config = dict(
    d_expert=32,
    moe_layers=[0, 1, 2, 3, 4, 5, 6, 7, 8, 9],
    router_score='sigmoid',
    routed_scale=2.5,
    init_std_router=0.0114,
    num_attention_heads=2,
    qk_norm=False,
    init_std_o=0.00698,
    init_std_up=0.0312,
    warmup_steps=200,
    decay_fraction=0.364,
    train_tokens=746900000,
)
Below are experts of layer 4 (counted from 0) of a mixture-of-experts language model. Rows are named router (the router's row for the expert), up (a neuron's input weights, with its number) and show model dimensions 0-127. Each number is 128 + 32 x the weight over its row's rms, rounded and kept within 0 to 255.
Before each expert's rows: "mostly gets" lists some tokens that are sent to it at least half of the time. This comes from a sample of Wikipedia text that the model never trained on.

# expert 101
mostly gets: "ib", "š", "í", "uc", "ș", "eg"
router [151 104 133 106 129 138  81  19 175 128 122 130 113 135 140 147 137 125 114 132 141  67 136 157 199 188 109 122 100  80 140 149 120 155  87 149 128 111 182 109 108  86 145 157  95  97 181 122 140  82 133 133 116 109 182 150 165  98 126 128 129 215 182 151 158  74 181 107 138 143 152 136 134 134 141 125  78 165  99  98  95 152  90 136 122 123 182 195  66 162 154 142 112 174 142 151 126 155 123 114 116 117 106 143 128 115 114  83 170 116 148 115  94 156 140 118 187 114 119  88 127 112 127  98  95 142 108 192]
up0 [ 92 110 128 128 155  93  87  98 169  96 174  83 132  80 159 167 148 127 199 135 113 116 105 191 144 190  97  94 169  67 128 121 124 177 125 103 157 101  86 131 176 114 123 120 135 161  89 138 118 149 154  82 118 163 132 141 171 217 103 162 110 147 101 155 131 183 112 179  99 167 169 125 102 145 187  77 104  86 110 130 162 118 135 130  88 104 178 161 120 123  97 163 122  88 162  84 166 165  91 145 130 140  92 136 125 114 108  71 171  95  98 145 138  91  81 130 149  63 150  84 160 176  79 149 127 112 124 180]

# expert 7
mostly gets: " un", " ", " listing", " non", " Un", " only"
router [175 105  55  93 133  73  86  35 169 194 145 112 115  87 202 119 179 136 162 166  97 152 128  80 151  92 183 141 141 136 118 138  78 118 125 125 126 129 103 190 144  78 119 142 129 118 139 177 179 121 133 124 112  89 103 110 137 128 114 162 129 156 126 134  83 174 104 186 141 235 134 165 129 150 141  83  97 144 132 153 108 184 128 156 115 104 140 105 110 124 157 134 149 121 178 139 134  64 129  81 158 136 104 173 152  50 137  69 133 194 130 108 105 146 163 146 105 107 106 120 149 103 147 169 165 120 139 148]
up0 [163 126  93 129 157 132  89 114 151 172 114 108 111 125 155 137  90 114 126 152 132  98 112 111 146 172 165 148  88 141 133 123 134 106 176 136 176 175 118  88 121 156 171 134 143 138 197 116 146 150 128 139 130 142 104 124  28 132  57 108 179 137 130  89 146  97 110 153 188 130 142 152 122  76 128 132 168 118 149 111 144 142  52 110  85 163 114  98 139 154 137 126 102  79 212 127 187 143 116 175  74 118  98  95  92 109 142 131 147 141 113  73  83 148 133 156  87 124 131 146  75 156 137 153 142 134 163 177]

# expert 27
mostly gets: " The", "The", " the", "the", " This", "="
router [147 123 121 108 193  88 112 119 171 130 140 165 156 137 122  93  88 179 160 151  89  89 124 152 145 108 195 159 103  16 137 143  76 190 128 178  78 145 161 119 106  96 162 151  70 150 225 120 139 119 128 125 124 103 137 113 136 138 111 171 179 164 131 159 140 117 131 150 145 161 121 176  91 115 113 122 123 120 130 180  81 130 103  93 154 162 108 114 128 156 130 128 173 151 184  63 133 120 102 139 134 123 183 141  89 126 122 108 158 143 144  98 112 146 129 158 157  80  70 177 176 106 128 107  91 110 119 142]
up9 [ 57 130 201 138 165 117  88  95 122 146 106 159 115  91 127  81 160 110 104 134 133 122 155 202 145 126 121 135 134 146 135 116 127  85 111 136 103 173 117 153 183 128  94 113  89 113 123 160 120 117 197 178 121 218 173 166 105 162 138 146 106 126  64 169 116 114 194 106 153  71 135 124 136  92 141 139 139 161  88 182 106  84 122  55  82  77 132 135  96 117 104 105 154 176 166  68 180 119 128 129 178 133  89 152  80  88 141  88 201 185 177  81 162 149 163 156 101  76 148  96  80  76 159 100 155 172 141  78]

# expert 70
mostly gets: " to", " than", " not", " could", "'t", " can"
router [138  72  98 124 152  97 106 115 119 165 130 137 147 114 103 155 171 155 159 162 119 129 124 159 120 148 148 112 129 101 102 144  36 108  59 113 133  75  75 171  69  91  77 144 129 158 227 131 135 110 139 146 108  82  91 104  89 149 133 125 112 157 104 115 138 109 124 145 143 112 153 130 115 111 130 143 114 108 176 121 146 127 156 237 152 205 187 145 103 185 164 145 137 122 139 114 147 148 126 134 152 117 158 148 105  87 130  71 129 203 126 125 124 134 207 105 168 115  86 139 181 138 164 106 146 102 140 102]
up0 [196 126  98 115 144  62 125  76 150 140 211 149 126 116 151 145 168 140  89 110 127 131  79  33  90 162 141 122  64 160 105  65 100 128  94 145 103 147 127  52 106 114 107 121 123 156 144 102 181 116 163 117 130 109 148 110 174 142 147 148 132 111 116 120 162  97 129 115 112  96 157 193 113  98 127 129  84 135  44 118  88 155  90 199  90 140  95 167 122 132 144 135  87 143 121 116 165 158 109 226 121 152 154 105  92 154 140  85 129 113 117 134 113 120 123  73 129 121  79 130 132 158 130  94 120 143 112 163]

# expert 125
mostly gets: " became", " took", " began", " went", " has", " remained"
router [152 137  97 124 106 125  98 120 175 194 169  99 144  20 127 126  84  86 153 175 148 130 113 136 129  98 188  81 132 141 101 139 120 125 137 159 152 123  96 171 111  92 223 154 111 126 143 104 136 112 120 143 104 132  92 153 127 111 141 120  94 131 131 127  99 113 131 164 154 141 173 163 161 114 134  96 123 157 111 123  51 178 153 145 159 210 118 144 123 114 143 122 202 134 135 175 142 128  92 126 118 114 113 180 130 121  48  55 144 136  95  95 119 153 129 171 144 100 152 119 144 143 145 153 152 158 125 151]
up0 [ 88 135 139 180 149  83  89 127 142 145 148 136  57 111 145 140 117 106 143 137 158 138  97 130 138 150 134  75 134 171 196 203 116 118  80  94 177 183 192 151 139 143 125 142 183 144  74 150 126 178 169  78 153 163  66  97  90 201 111 141 106 136 126 119 142  97 204 155 118 144  89 119  85 116 159 112 133 119 169 113 119 192 138 125 157 130  77 117  94  87 133 117  97 130 146 158  86 127 151 186 110 162  86 134 123 171 121 153 120 145 154 135 108 153  99 111 162 168 162 172 117 103 144 123 153 110  49 123]

# expert 40
mostly gets: "|---|---|---|---|---|---|\n", " his", "Career", "Senior", "Gls", "|---|---|---|---|\n"
router [158 100 107 130 189 106  69 149 162  93 105 124 130 109 114  97  90 205 180 128 150 159 106 128 135 126 119 120 113 107 154 135 129 121 116 114 158 108 143 122 116 114 110  94 127 118 150 143 126 138 156 138 145 101  90 162 128  70  79 144 201 119 126 132 106 104 168 138 129 160 142 156 103 146 144 123 120 133 104 170 145 128 112 152 184 112 131 154 168  97 209 127 124 144 178 158  74  92 126 107 169 241 174 145 111 110  71 104 137 121  58  86 101 153 180 125 120 155 133 123 144 181 147 124 126 115 140 142]
up2 [100 144 140 129 103 134  53 162 114  74 135 113 159  75 125 113  98  79 197 100  91  95 111  64 144 110 140 171 120 103  99 137 107 163 140 104 183 148 118  94 120 135 146 130 136  91 188 146 164  83 171 144 132  87  81 101 123  90 107 174 171  82 173 127 104 132 114  91 129 123 111 102 141 126 111  88 160  77 122  80 118 182 125 175 143 117 140  88 192 152  78 120 133 180  92 179 135 141 123 114 128  84 127  91 120 171 120 112 112 142 117  82  97 131 109 149 140 142 116 134 161 159 100 144 150  78 176 133]

# expert 134
mostly gets: " century", "–present", "08", "09", "06", " Animalia"
router [207  60 134  47 184 141 133 142 118  74 174  72 152 126 124  81  75 202 189 131  72  83 102 115 134 131 163 151 117 109 110 144 137 153 141 163 135  67 127 194 143  69 146  90 136 182 122 178 117  92 118 152 135  81 131 190 153 131  91 160 108 148 115 154 112 153 152 178 135 139  78  97 120 170 153  91 113 144 154 141 106 133 144 110 150 199 128 166  95 112 138 141 121 153 172 165  95 117 137  87 166 114 151 156  85 136 105  72 139 120 161 146 110 132  94 129 125 149 120 148 146  75 136 130 155  89 127 173]
up0 [101 151 142 129 143 150 112 122 137 145 184 115 112 127  59 123 153 147 135 168 118  88 147 125 171 134  92 134 115 136 124 125 100  84  99  52 112  96 127 115 167 127 107 109  65 114 116 136 159 178 132 167 193  68 166 127 117 130 131  94 134  98 141 175 135 152 173 195 117 157 118 137  71 140  91 151 141 148 103 130 137  97  31 123 101  74 134  82 135  92 116 143 137  96 152  82  93 125 171 117  95 116  88 115 144 114 114 155 225 155 132 109 158 161 109 181  54 152  80  73 119 127 171 191 162 187  90 130]

# expert 53
mostly gets: " the", " his", " their", " its", "The", " early"
router [171 126 101  81 217  77 128 136 154 117 129 145 166  95 115  68 142 160 166 195  61 110 102 111 141 137 149 132 104 110 186 144 110 174 129 151 145  55 180  92  77  81  98 165  83 143 174 155 121 129 141 128 158 124 140  92 199  58 138 131 196 162 130 159 130  97 143 161 145 194 132 130 126 130 130 128 111 108 164 180  74 126 124 136 143 152 128 135 161 111 128 132 128 182 161 137 116 106  95 148 173 156 169 145 116 121 112 118 137 157  79  82 113 148 178 128  96 150 166 160 157 109 142 102 101 132 175 143]
up9 [136 143 159  71 151 129  70 130 170 116 112 130 108 104 194 128 117  88 121 153 145 116  80 125 142 182  36 169 110 126 176  91 144 121 131 136 148  91 144 148  98 134 168 117 121 176 104 141 116 143 162 153 204 129 122 136 168  96 134 155 111 143 140 138 105 148 130 144 143 153 100 145  87 118 149 113 163 148  95 110 102 147  95 167 161 168 111 153 146 132 155 109 122 165 188 162 194 101  66 155 125 101 101  95 140 123 151 106 157 110 128  95 182 203  77 169 133 105 142 156 111 138  70 128  91 155  90 181]

# expert 150
mostly gets: "The", " his", " its", " their", " her", " the"
router [134 128 109 106 153 103 131 118 172  92 105 113  97 128 130 146 158 124 171 136  40 161 127 144 142 144 134 102  99 125 110 172 165 156 125 131  77 128  76  88  69  96 113 148  78 138 113 134 113 121 131 120 163 129 141  75 178  88 147 169 178 157 140 130 118  43 137 115 162 217 105  65  87 162 112 127 123 141 126 241 106 126 123 162 107 129 137 148 153 113 134 139 143 181 148 152 122 137  90 130 151 155 172 129 133 121  61 118 148 123 104  59 123 133 191 134 140 104 122 163 158 121 135 108 110 116 165 109]
up0 [110 129  67 146 145 118 101 112 103  79 148 134 152 115 158 148 186 120 123 124  93 113 137 143 122  81 145 143  53  62 108 152 163 204 161 118 121 112 163 119 135  99 158 159  80 130  51 188  98 109 159 104 133 141 167  88 153 134 147 109 184 178 129  74  94 149  98 133 169 164  65 157  90 116 104 151 112 119  96 144  83 114 160 137 113 163 171 123 139 103 199 133 153 213 183 138 119 103 128 173  75 105 147  97 166 132 163 117 147 125 138 116 195 180 146 140 159 110 115 139  48 143 138 126 119  83 139 142]

# expert 44
mostly gets: "°W", "°E", "–present", " century", " Animalia", " kW"
router [204  33 118  58 150 141 163 139 159  91 176  65 145 135 148  91  96 174 167 186 107 123 115 127 141 141 162 137 193 107 125 143 164 158 124 183 140 105 125 208 115 121 148  99 112 197 152 128 129  99  90 111 156  95 106 186 106 137 129 162 144 150  98 146 117 148 122 226 138 154 128 135 103 150 193  63 105 139 147 129 116 132 156 116 120 166 114 139  43 129 120 144 151 140 160 149  81 140 121  80 136 133 110 182  98 137 112  77 122 114 143 132 108 146 117 152 141 158  74 178 116 108 116 144  97  97 129 168]
up0 [203  94 135 141  94  95 183  88 192 121 176 125 101 162 176 158 142 129 199  98 132 106 136 128 103 138 128 122 139 129 120 168 179 118  44 121 121 123  98 137  87 110 112 137 116  64 181 124 126 109 114 101 234 123 108 136 118 142 104 156 129  94 134 182 178 129 149 130  94 159 175 168 180 103 177  95 140  66 125 166 144 107 145 191 106 175 133 104 101 123 136  97 123 113 133 154 103 128 131 103 162  97 123 117  78 154 127 116 127 124 108  97  92 146 128 103 128 169 116 184 131 144  87 141 130 148 133 181]

# expert 115
mostly gets: " Detroit", " ENG", " Philadelphia", " Mike", " Boston", " Connecticut"
router [155 109 151 157 107  82 124 130 119  97 146  73 140 147 136 143 151  85 192 118 102  91 176 148 139 123 118 110 153 127 122 152 141 189  99 118  62 148 144 100 109 122 116  51  66 127 136 114 132 120 153 166 142 114 150 178 127  54 101 127 172 177 102  64  87 125 154 116 132 214 137 185  65  45 200  98 107 178 161 206 159 140 124 164  86 120 152 127 156 159 131 150 148 115 156  92 123 118 120 147 121 116 149 141  78 143  85 134 149 160 116 109 104 164 138  99  93 139 121 141 118 134 177 192  96 113 129 135]
up0 [154 145 124 130 112  87 130 139 134 127  97 184 166 151 116 147 118 123 102 147  96 152 120 128 159 131 125 114 143 115 169 129 122 123 151 154  68 111 130  96 174 118 118  61  71 200 109 153  91 109 182 172 114  71 181  60 149 132 129 104 169 155  94 117  91 148 134 126 113 147 178 169 113  85 192 169 139 189 104 137 152 166 165 167 121  95 151 102 153  72 171 118 118 156 161 133 114 112  80 138 150 127 118 121 173 149 103 168 173 134 133 160  90 108 136 121 147 124  66 111 137 125  81 111 101 101 128 139]

# expert 118
mostly gets: " born", " founded", " located", " Born", " married", " established"
router [177 128 132  92 109 101 110 137 159 125 177  53 141 105 158 107 134 222 122 154 142 171 116 169 152 117 161 114 171 121 146 151 118 139 128 117 127 142 117 152 102 108 166 178 113 153 183  90 147 122 129 173 148 132 130 101 146  99 141 119 138 137 137 150  74 111 183 179 129 104  62  77 114 156 167 102 129 124  97 107 126 120 106 179 147 127 105 150  78 165 120 128 164 112 137  69  42 113 128 122 137 127 129 151  95 105  79  63 146 171 117 102 112 121 110 111 149 182 133 106 144 139 168 135 103  91 123 175]
up0 [ 93 106 129 117 133 145 102 118  98 136 173 109 154  90 204 151 145 156 150 123  94 167 104 172 125 108 209  93 105 128 105 140  74  96 207 124 157 148 107  71  83  98 120 189  89 200 124 126 107  99 135 165 178 115  80 140 128 136 164 108 136 127 140 136 108 147 182 145 119  46  94  95 106 154  62 132 158 138  97 176 131 114  95 178 133 151 119 116 163 141 177 175 168 117 182 135 126  79  96 125  59 111 143  96 124 130 114  83  89 135  85 174 165 129  73 137 165 131 139 116 117 133 194 144 131 105 119 119]

# expert 49
mostly gets: " used", " made", " released", " won", " played", " took"
router [136 116 170  52 138 121 148 128 111 162 163  62 100  75 127 137  80 174 149 136 111 183 177 111 129 180 215 122 116  77 166 140  82 106 110 131  70 149 104 117 151  70 135  83 123 158 126 140 126 106 143 123 115 136 137 138 115 121 127 125 131 155 128  89 170 107 152 166 133 137 167 134  64 120 212  93  96 196 108 138 118 163 130 170 121  98 175 134 143  98 139 130 128 113 159 144 108 103 106 129 180 110 114 158 108 152  88  60 129 132 103 126 119 134 127 109 155 112 126 167 146 145 129 159 120 114 163  96]
up0 [142 139 125 113 152 110 103 130 102 138 147 157 154 147 100 137  79 117 163 121 130 140 120 133 124 108 122 141  61  65 202 133 122  76 104  89 115 140 127  71 167 139 100 100 120 173 160 172 167 103 154 129 132  58  99 120 140 116 121 113  78 149 118 153  94 121 157 160 144  91 186 151 123  88  85 128 124 106 151  85 131 175  61 107 144 172 163 164 217 128 148 176 146 159 107 139 125 137 178 143  92 160  90 174 101 134 138 108 152 131  81 204  89 151  86 126  97  53 132 102  48 127  95  96 104 143 186 115]

# expert 97
mostly gets: "°N", " However", " Coordinates", " cc", " This", " He"
router [142 149 146  70 145 121  79 118 128 145 137 179  99 101 147 150  80  76 125 100 110 120 193 134 150 160 108  90 120 136  90 199 120 156 123 170  60 137  86 170  49 128 102 105 100 201 155 140 150 101 186 181 165  34 155 154 163 155 111 160 168 172 120 137 116 105 168 129 147 111 103  99 122  92 133 133 133 110 128 178 114 149 140 111  72 149 137 149 110 126 129 125  89 145 116 173 103 144  98  93 147 105 168 141 112 145 120 116 169 132 125 101 120 168  77 121 104  74  80 106 122 126 162 125 114  86 100 140]
up0 [135  99 174  83 136 167 117 115  94 116 120 110 134 126 102 153  97  91 119 114 135 133 115 115 132 153 116 127  95 153  68 148 129  91  61 111 188 138 131 103 123  58 122 144 130 121 122 160 155  68 189 199 142 120 126 148 112 118 111 192 158 107 129 157  92 168 137  84  57  50 158 151 119  99 176 117 131  91 165 124 138 106 107  66 127 125 137 135 136 152 122 159 130 166 149 219 111 144 196 126 155 129 172 125 119  88  69 147 181 171 163 115 103 148  87 143 100 145  92 146 133 106 142 147 153  97 185 129]

# expert 12
mostly gets: "°W", "})", " cc", " hp"
router [163  76 106  87 130 136 139 138 118  96 140  99  84 131 182 143 148  88 154  98  76 103 227  73 158  90 151 103 186 130 114 153 161 187  93 195 120 148 109 199  91 105 178 158 118 175 116 163 151 120 118  79 119  85 176 161 137 147 103 125 121 127  87 100  71  92 119 163 148 188 110 111 145 138 131  89 100 131 168 157 101 154 167 119 144 146 144 147 122 164 127 147 109  96 148 110  99 122 115  94 117 138 131 149  65 130 115 126 170 141 116 114 111 156 152 144 167 165  94 170 121  95 142 128 126 109 129 186]
up0 [107 111 124  97 167 112 146 109 156 174 118 127 146 137 115 114 100 153 120  46 139 152 136 143 155  89 117  99  93 112  74 149 197  66  67 102 180  97  85 126 109 140 120 199 126 135 129 119 183 127 101 124 126 157 116 174 156 110  96 207 116 144  95 129 138  78 146 142  81 140  92  62 151 122 122 140 124 118 140 166 137 148 197  74 106 152 151 160 189 101 114 180 109 122 101 112 110 130 102 142  82 149 155 125 105 185  63 101 177 165  98 168 123  96 205 133 130  47 105  84 134 147 129 149 150  82 127 136]

# expert 42
mostly gets: "_{", "|", "\\", "_", "(", " \\"
router [144 112 181  56 151 126 114 146 122 115 156 159 121 153 111 181 185 150 135  92 125  74 156 128 158 131 134 157 162  89 124 158 180 203 112 176  49 136 211 150 112  99 146  95 111 111 138 182 206 133 125 123  88  69 192 173 108 150 105  83 142 155 141  88  90 124 110 124 154 141  81 101 132 133 110  90  67 147 189 208 104 151 104 143  94 131 155 141 120 175 115 141 125 167 150  99 125 111 131 149 111 104 116 113  99  90 104  78 152 168 112  90  95 145 150 112 168 102 145 140 150  63 129 140 157 126 132 167]
up8 [ 91  90 116  89 119 124  68 174 160 125 139  83  82 152 137  80 170 100  91  70  73 113 112 153 142 129 125 127 123 114 175 167 181 145  73 151  98 146 158 116 161 151  90 179  95 131 145 120 200 157 123  52 149 125 155 103 133  83 133 128 110 128 122  68 150 146 127 170 110 159  68 127 123 126 141  98 172 130 137 190 150  95 104 178  87 151 151 185 115 110 143 101 136  98 166  99 106 128 126 122  62 118 131 120 111 135  95 182 146 181  85 116  95 103 118 152 158  99 186 124 162 160 115 181  99 127 131 177]

# expert 116
mostly gets: " may", " could", " should", " can", " might", " would"
router [145 147 127 130 126  80  97 126 155 131 136 144 125  72 143 104 114 138 168 187 137  78 145  73 137 115 138 148 195  91 124 133 116 115  50 139 157  69 124 130 133 107 147 117 118 125 192 120 153 116 126 159 126 105 149 137 170 106 171 129  94 116 107 119 125 130 113 182 156 124 151 219 141 129 139  60 102 111 171 128 109 154 213 149 123 153 144  88 117 186 134 143 156 137 126 114 122 142 115  89 155 130 121 148  90 125  79 116 141 183 132  53 120 162 253 140 176 135 115  90 137  94 183 186 127 144 120  96]
up0 [157 160  72 126  54  94 128 143 162 154 102  94 146 105 113  96  93 143 172 160 119 128 122 159  86 168  73 113 172  59 134 117 159  77 152 101 135 124 138 111 102  89 181 109 113 113 100 125 163  81 168 108 138 113 155 162 125 164 148 129  78 104 198 121 101 129 138 112 150  86 136 137 198 122 178 153 245 125 118  73  92 156 168 164  98 109 112 126 183 154 120 205 189 140 103 153  90 127 108 124 103  84 109 131 172 126  89 118  89 154 116  96 123 152  60 167 112  61 138 108 138 142 136 158 141 146 142 132]

# expert 91
mostly gets: " kg", " cc", "|", " relay", " ×", " freestyle"
router [166 103 167 109 179 111 133 136 118 125 114 110 138 147 143 145 134 220 135 123  84 166 181 114 169 198 131 120  95 105 141 159 149 183 142 110  99 140 122 124 150  69  90  93 108 139 109 105 183 138 135 107 160 129 144 142 162 105 138 127 104 161 132 129 122 141  99 159 136 128 108 120 142 131 153 139 127 154 231 157 117 138 194 131 150 130 133 113 111 144 106 147 110 160 137 154 125 105 126  84 116 134 194 141   0 119 100  81 108 181  42  92 101 149 156  93 153 153 107  66 122 169 134 172 128 106 110 143]
up0 [ 95  66 153 122 127 119 121 139 139  96  71 102 212 146 106 120 143 133 106 106  91 136 153 111 102 108 154  89 196 210 117 114 125 113  95 167 103  65 118 106  80 147 159 179 131 120  87 104 115  74 100 118 117 134 120 130 131 103 108 132 160 150 171 152  99 121 177  94  50 137 115 172 116 190  97 147 151  75 103 106  51 163 145  87 165 116 130 168 124 115 108 174 167 128 143 187 105  99 119 118 140 186 104 130 195 129 123 117 165 135  89 133  70 109 103 136 198 147 118 131 141 107 119 118 129 149 131 124]

# expert 65
mostly gets: " Lemmon", " Hill", " Racing", " Creek", " Town", " Beck"
router [122 122 109 144 122 130 154  94 159 176 101  83 155 107 198 129 122 118 189 207 118  82 144 127 131 111  97  77 158  79 157 143 119 182 119 147 113 132 177 118 142 107 152 131 138  83 114 165 144  69 115 141  86  99 151 146 105  76 112 138 123 164 138 114 110 139 146 124 177 140 155 136 101  73 176  91 125 141 131 177  71 150 103 120 128 151 121 120 135 140 164 146 177 180 142  83 124  83  92 121 108 162 135 134 145 131 111 141 175 141 115 136  73 174  98 138 117 187 130 149 131 147 126 174 106 101 110 168]
up0 [135 168  83  84 163 135 147 101  74 141 181 103 152  96 170 204 117 116  93 123 138 148 108 150 158 128 144 171 161 114 163 105 109 111  59 118 113 150 160 100 184  72 168 160 138 121 116 130 160 112 122 155 109 111 125 168 139  88 157 159 140 148 144 123 128 139 162 133 171 135 115 181 120 152 123 201 124 150  58 157  98 138 132  83  89  89 157 113 171 117 130  93 145 195 145 120  62 112 120 136 133 112 130 148 206 131 112 134 106 114 123 153  80 123 146  80 116 103  79 192 135 146 134  60 181 130 142 117]

# expert 20
mostly gets: "00", "09", "02", "01", "03", "06"
router [156 139 152  56 129 128  65 144 118 112 122 170 168 143 136 129  99 107 123 100  92 114 137  80 129 130 151 130 166 147 122 197 129 140 109 161  89  79  62 184  78 108 120 137  77 123 132 170 129  96 139 148 117  71 177 158 170 146 126 162 159 133 143 143 129  73 196 107 137 147 144 136 119 114 173 121 124 138 210 231 121 119 150 114  74 112 128 124 131 104 150 138 127 161 156 139 124 123 124 122 143 124 162 152  77 125 123 131 163 155 134 125 107 157 127 111 180 120  74  94 112 110 130 116 151  85 136 132]
up0 [166 136 120 142 140 141 106 192 137 143 123 150 140 131 132 120 110 135 122 123 127  82 122 177 137  83 150 143 167 140 116 137 114 126 127  73 121  92  98 138 142 164 150 100 125  77 113 151 182 133 140 217 117 138 172 153 126 131 105 176 139 110 205  99 113 117 203 117 135 108 157 128 152 107 159 118 173 130 141 145 118  94  74 116 109 146 140 154 187 110 172 135 109  92 144  90 133 104 116 116 138 170  79 176 111  69 170  93  80 137 146  96 146 125 190 152 105  71 104 141 102  66 116 141 139 154 169 140]

# expert 90
mostly gets: " is", " was", " he", " are", " be", " it"
router [163 127 154  97 136  68 124 123 162 178 126 116 161  65 131 147  98 162 185 244 118  92 163 150 118 122  78  97 180 133  93 140 144 133  98 115 143 111  81 143  90 139 117 164  89 211 194 114 111 115 139 146 123 106  74 188 172 148 134 114 128 116 109 125 103 102 111 137 120 198 143 128 156 126 132 116  99 169 166 107 135 147 138 215 100 192 113 131 137 101 118 175 171 132 117 169 110 118 104 115 150 118 103 136  73 127  66 130 143 173  97  82 122 145 176 139 109 113 139  97 175 124 181 138 117 143 167 102]
up0 [149  93 162 110 134  98 192 170 116 181  77 100 122  74 135 108 158 162 198 121 173 163 142 135 175 147 107 135 203 119 111 112  96 155 137 148 136 115 171 115 106 137 144 124  89 155 140 105 135  89 130 109 111 115 114 139 177 129 110 138  93  72  76 107  80 138 143  67  47 180 142  70 123  97 136 148 120 102 126 123 167 153 193 138 134 103 140  98 173  90 102 132 109 171  70 193 114  77 119  91 137  65 161 175 112 113 119 156  80 161 128  91  98 164  53 137 126 134 132  75 157 142  77 126 128 145 156 112]

# expert 120
mostly gets: " new", " more", " local", " same", " main", "ical"
router [129  93 123 125 148 107 113 142 111 110 177 136 173 100 139 103 114 124 168 136  86 178 140 110 158 138 151 142 135 131 207 142  85 138 164 174  75  75 173 142 115 125 141 142 118 122 145 147 106  95 148 112 147 121 155 130 190  97 157 118  95 134 180 101  71 148 128 140 148 189 119 135  52 116 140 101 114 127 150 182 143 158 129 122 159 136 228 117 152 116 158 118  88 122 126  81  96 144 136 158 222 188 142 137 125  56 118 146 146 149 106 117 148 139 143 148 148 181 129 136 138 113 179 140 111  35 143 157]
up0 [111 174 157  86 115 126 111  79 187 149 111 132 106 150 171  61 153 175  91 141 131 160  96 148 110  71  97 116  87 125 137 138 170 144 143 163  93 134 192 160 130 160 103 119 102 158 130 114 134 180 111 138 107 102  83 138 107  59  89 122 174 126 102  97  80 204  99  64 167 127 176 128 112 106 124 164 113 162 160  96 143 143 155  93 150 153  77 115 128 124 124 116 161 136 143 120  48 171  91 183 146 179 159  75 113 105 103 141 138 116 143 164 156 172 147 155  83 101 165 158 121 134 187 167 206 118 180 130]

# expert 2
mostly gets: " new", " local", " former", " main", " various", " large"
router [121 112 139 114 117  78  96 148 158 132 225  94 144 117 148 103 137 133 199 136  97 125 110 115 127 117 197 143 101 125 190 138  51 160 160 175 101 130 149 167  88 136 133 134 108  99 151 141 112 110 168 136 150 132 163 103 152  82 102 140 141 123 131 125 152 133 161 144 118 201 151 105  50 143 155  85 122 130 101 207 119 166 142 116 158 160 180 128 143 143 152 123 102 163 136 139 129 136 111 160 219 124 153 146 106  92  88 110 161 162 133  95 136 156 182 135 172 114 134 116 126 103 163 150  81  66 168 122]
up0 [ 82 170 133 119  80  87  60 154 132 208 121 135 130 140 136 113  94 135 178 177 148  55  97 165 154  95 195 147 133  96  76 147 148 113 104 165 147 134  85 125 173  86 192 123 185  88 131 107 159  85 114 145 102 169 151 172 119 121 152 155  81 131 110 113  90 157 149 168 163 162 134 131 114 144 133  75 144 117 105  96 114 175 178 144 104 100 107  70 119 198 164 100 170 119  81  91 199 136 143 128 196  29 113 148  80 109 108 148 169 112 103 112 131 128 117 163 113 132 155 109 112  83 148 184 146 132 126 102]

# expert 122
mostly gets: "ș", "berg", "ther", "gh", "hr", "ast"
router [161  76  89 119 166 102 121  73 138 197 153 159 160 113 140  66  94 103 121 122 143  95 102  87 164 128 106  35 127 119 217 154 127 167 140 102 109  91 140 185  89 112 164 176 107 164 133 144 139 106 136 153 163  92 130 124 129 166  66  99 167 126 125 124 178 118 160 142 137 108 109 106 177  77 150 115 109 126 109 116  66 161 109 124 114 148 198 118 126  98 141 164 148 119 132 107 156 113 102 140 129  83 166 162  87 122 150 113 160 139 149 155  87 143 134 138 140 177  50  55 133 159 129 140 127 121 158 135]
up0 [153 126  75 103 113  96  88 113  84 133 102 170  95 127 102 109  92 120 141  87 137 163  91  86 140  86 208 172  83 143  90 101 166 168 154 156 116 122 108 137 153 109 126  84 110  83 116 135 104  59 114 167 164 164 115 139 126 144 138 121  77 144 127 109 131 152  74 161 178 175  97 156 156 134 168 119 124  88 106 155 159 151 117  26 156 142 121 127 105  28 129 150 110 179 125  96 138  77 131 169 131 182 119 126  85 146 115 125 170 217 113 134 179  89 155 144 123 110 112 121 160 149 134 116 172 121 126  91]

# expert 86
mostly gets: " number", " population", " top", " Total", " total", " Coordinates"
router [150 116 120 135 206 122 127 119 174 127 124 136  83 147 233  89 192 112 145  85  55 127 145 115 136 128 126 127 144  63 177 139  96 111 113 122  91 162 165 148  63 124 141  89 114 128 108 114 149 111 143 123 188 113 171 153 164  70  76 156 129 146 134 130 151 104 174 144 152 139  62 130  90 146 126 126  84 121 178 230 103 145 121 113  89 143 120 118  99 119 171 144 158 168 125 107 112  68  79 115 197  90 158 152 113 131  98  91 113 134 157 108 103 145 154 147 131  87 146 136 129 123 161 140 102 142 118 103]
up0 [136 114  92  79 120 153  81 119  82 162 147 128 103 133 116 110 138 129 129 180 105 123  71 135 112  62 154  79 102 118 138 137  89 178 184  87 115 112  75  79 116 135 133  62 168 118  65 124 158 109 127 161 164 114 164 149 125 107 103 101 158 133 170 115 145 122 114 135 105 144 185 142 160 124 111  72 144 164 133 170  68 120 123 120 107 153  78 147  95 132 162 158 144 110 114 145 131 115 101 106 173 106 122 116 150 187 157 152 137 138 104 130  86 134  95 104  71 109 145 123 137 174 111 125 208 143 194 119]